Weights of a small mixture-of-experts language model, trained from scratch on English Wikipedia: 192 SwiGLU neurons an expert, 5031 steps.
Below are experts of layer 9 (counted from 0) of a mixture-of-experts language model. Rows are named router (the router's row for the expert) and show model dimensions 0-63. Each number is 128 + 32 x the weight over its row's rms, rounded and kept within 0 to 255. Numbers have three digits each.
After each expert's rows: a language model's description of what the expert responds to. This comes from a sample of Wikipedia text that the model never trained on.

# expert 20
router:111154077125094112161065199167109093136074142136125053129169132169120107079120123211156125058150107038066089095107207116071186118157136077103099147134113157094157158104122121119102118090117096
What it handles: Middle or later pieces of personal surnames and place names, often in credits and species authorities, such as Shatner, Hartmann, Archdale.

# expert 5
router:106103102132101108085117171139089122073167177172169129148133118104159120131159132094144101127080083179171090148093089125127080057156153106093105100143124156169182152149117162102141069098155160
What it handles: Line breaks ending paragraphs or list entries, and the == markers that open section headings such as See also.

# expert 30
router:140092127121135106171124092136082106181082116171124092155172142167128104136051087133165086096176215164170125118094145168123144161092127073129134107125145182120094111166100113195190139149128114
What it handles: The word and, plus or, but, however, while and commas joining names or clauses, like "Saint Vincent and the Grenadines".

# expert 27
router:132151109101155075091142081123099089131137183152145084131157115119170163179153180124175152103162176135107055106179159117117172120099126057195194125108174175112164100178117170103117107140146130
What it handles: Forms of be and have, plus modal auxiliaries, after a subject, such as was, is, were, had, been, would.

# expert 38
router:134156160116090167100115126113126107135184097131100134093081119134170158114123187148115107125148109124114095137104107110167159067175101111083130133080157092078084151075167077177149129078080122
What it handles: Digits, percent signs and pipes inside table numbers such as decimals, percentages, times and minor-planet catalogue rows (MPC · JPL).

# expert 21
router:154084119105131102167092113123132151163163111093160069106170152101154157167090115204175127131152138184105065143154128151171152139142147148175124093102197144108095129097085133152131076130085119
What it handles: Copulas, auxiliaries and degree or frequency adverbs in running prose, such as was, is, not, more, than, often, never.

# expert 47
router:177151176095118119135175109093067170087185127122095109150103076126124133126169146127140160198062119187123101158125137081053125138156117165108106134132098149113070120158146131081144131132137136
What it handles: Pipes and later column labels in tables, such as Ref., Score, Notes, Qualification, %, plus word fragments inside table cells.

# expert 9
router:131125087162114102117175101130161139116049175056146176129132121058183189134173140153087128115091087180107165112079164133134149124084129148100076112133113156117136099063183122157109168107149120
What it handles: Given names, surnames and their word pieces in English-style personal names, especially surnames after a first name, such as Brown, In-glis, Re-iner.

# expert 23
router:170150165155173049176115069130123126139152084132185102046127165104108127122070139152091114130099119109204096093197125101161135104095101101115092182108138129082074142189110117106103116136124144
What it handles: Nouns in set phrases of time, amount or role, usually followed by "of", such as years, age, part, way, order.

# expert 2
router:085142126097107096089069134172141112110101123075128098081112168171155153138093131110135156086093149090122062091184144108159151146107176154174073117148146162103101130174095068118116060097103134
What it handles: Action verbs and their endings after was, to or and in narrative prose, such as moved, led, returned, built, played.

# expert 14
router:082101137124115114132111131139101161136119140073130100113157102112050132118108154111149176078162094072148116069062131070149139144114150183132106126157072152106116104132147084172180144142136123
What it handles: In, from, of, between and commas in place and date contexts, like "As of the census of 2000," or "born in", "Philadelphia, PA".

# expert 19
router:112107124107113054127140117170137120180133126103180147115131173143104140120118115097191103145174113159128124142171153157127151093127165201116141112129111136104085101066083148155095127094107143
What it handles: Quantifiers and adjectives right after an article, before a noun, such as some, many, public, local, critical, human.

# expert 11
router:138122125168161155161090136124133144119135159104071107100095093065107126077126084109079154170140180165156101122065072168106078162091114169134127105157134104177149111118193154079198122111166113
What it handles: Opening parentheses and brackets, especially after "Born: 1957" before age or years, plus the space before day numbers in dates.

# expert 35
router:098168113134140113158119086140095150114135097156150138042085159149115175103124125145116122103165109109140123146126083097127143124098108131100107123143168168090110099113185096092100127141100198
What it handles: Measurement units after numbers and nouns of land, nature or structure, such as km, miles, hectares, leaves, water, buildings.

# expert 3
router:088188118145188046068153082149153115107110104152159164205127174149110175135117142149119124163066112123143083148164186098094183095152158105157160129127132196077152146132146100086095134134126115
What it handles: Verbs of saying, deciding and feeling, often after a subject pronoun or "to", such as said, announced, hope, think, care, didn.

# expert 44
router:083112074104089098128117097167100159161074127103168089164134092113150193114167145156122190102180122070142069086160113109142141128086139123190092082111132160160102180181104095178136085123091112
What it handles: Prepositions and to after verbs or nouns, such as to, as, for, into, after, during, as in released on, want to.

# expert 40
router:140083066125142130153080158131168175083069091113126053174132099141161113119135150113051127048138136165126117157058080155094061113092143123118140143108135087121185180153152075117173170097136127
What it handles: Last piece of a person's name in biography openings before born or is, plus brackets and non-Latin script, as in Chuck Riley (born.

# expert 12
router:175163157107140204118127138108113128144150183089132145086125150107110075169152083146116139208104109110073121165058088168159101131164088162126152134168093079118196154119102118122095134094121109
What it handles: First capital letter or piece of scientific names and codes in taxonomy lists and identifiers, such as P in Pterosauria, S in Saurischia, Clade.

# expert 34
router:096123158126148173084117185069151104096053192132077188065148122181113091115205149116139154169106148155151172120161106090089073152203152063085104129115165135173121092146088150114155157151186047
What it handles: Line breaks and the hyphen beginning infobox or list items, like "- Born:", "- Kingdom: Animalia", "- Opened:".

# expert 28
router:156074116135114116093140087136130128153118108137092133159158110174117128078155136143091153110151075136147191103146198080073175197173104118130130107160130120075126163098178128122121178187136136
What it handles: Nouns for jobs, titles and family relations before a name, such as father, son, coach, president, frontman, third baseman.

# expert 4
router:152142101098147118092176128092186077110097147076120169158151163123151100137157123059112148171056088153160103127198134153063122115110160186118098137093125157070184100068154141121141141176153119
What it handles: Short letter fragments opening or inside foreign names and chemical or taxonomic words, such as Al, El, he in cycloheptyl, ore in anorexia.

# expert 6
router:134157169147186148109121149070075109159075159162098198062183072191099146119193112115156175107148111156103129092178146148121115155123155090090147121133131162115110092160143138131185169174170077
What it handles: Hyphens joining compound words (post-tensioning, man-made, Kuyavian-Pomeranian), plus the word of and name particles like de, von, di.

# expert 37
router:125155146126105121147163149169147136193126085145149112178150161103153133132102108090144092122165147127160171124118156098094143177117096135120157154157109118074152092149058161095066096178193111
What it handles: Possessive determiners his, her, their, its in biographies, plus ordinal suffixes and age in infobox fields, such as 1st season, (age 28).

# expert 41
router:118096121104097153130160101135134117103106120116073156113111143193084077086117112089138150173100121070175186170088120120146110158142155149178162143143188101126084166088160111138144103190161140
What it handles: Colons after infobox field names and pipes between table cells, as in Language:, Order:, Shot:, Succeeded by.

# expert 13
router:077108164064073087088098084172122163171190125111144069163157118120113160126047057185122157087170125065120130112077079086135168088171119156201124131166097136125083120083116130158152109173131192
What it handles: Commas, closing quote-commas, and conjunctions like and, where, although that end one clause or list item before another in prose.

# expert 31
router:145091147125139098132154117143179110146105068096131158136126210123111168138119163135222155144158137192124222153173112157085147165085136152078123140135126114121100104138105127108115093129133133
What it handles: Ordinals and ranking adjectives in sports and award names, such as First Division, second round, Top goalscorer, Best.

# expert 18
router:141121121158120112062166106115175164121053219112112163086117101117103190126157134102100054157098097141110146101098122116118132100073124151099104193148165094132166110125084073178127188129175088
What it handles: First capitalized piece of place or team names, such as St, New, North, San, Washington, Boston, often in sports tables.

# expert 0
router:092134085152092156106039118107104114104150195157179104118121130153144154073068127170174104078161151117098159158124145132160134132168091119085109089111097120173097120167135116129072133160100111
What it handles: Final digits of years and sports scores, mostly in election and sports-season text, plus country or state words such as US, States, Philippine, Saudi.

# expert 46
router:101105140146165168195066172082082183140153063109117075113129151085104139185125162110128142121143117187098108171082121106182116102070102066068093170138138119163090154149102127132133134161070103
What it handles: Digits and number words for shirt numbers, minutes, scores and rounds in sports text, like No. 32, round of 16, 7–5.

# expert 10
router:121110108169153127145175182167120085144080061126076158102145203122105080157154117112133128120085117098168178166136144135128128134103139150119121180115120135160140141154053124124125124140174168
What it handles: Word-final and middle pieces of names and capitalized words, often plural-like endings such as -os, -ars, -ens, or words like Battle, Part, Act.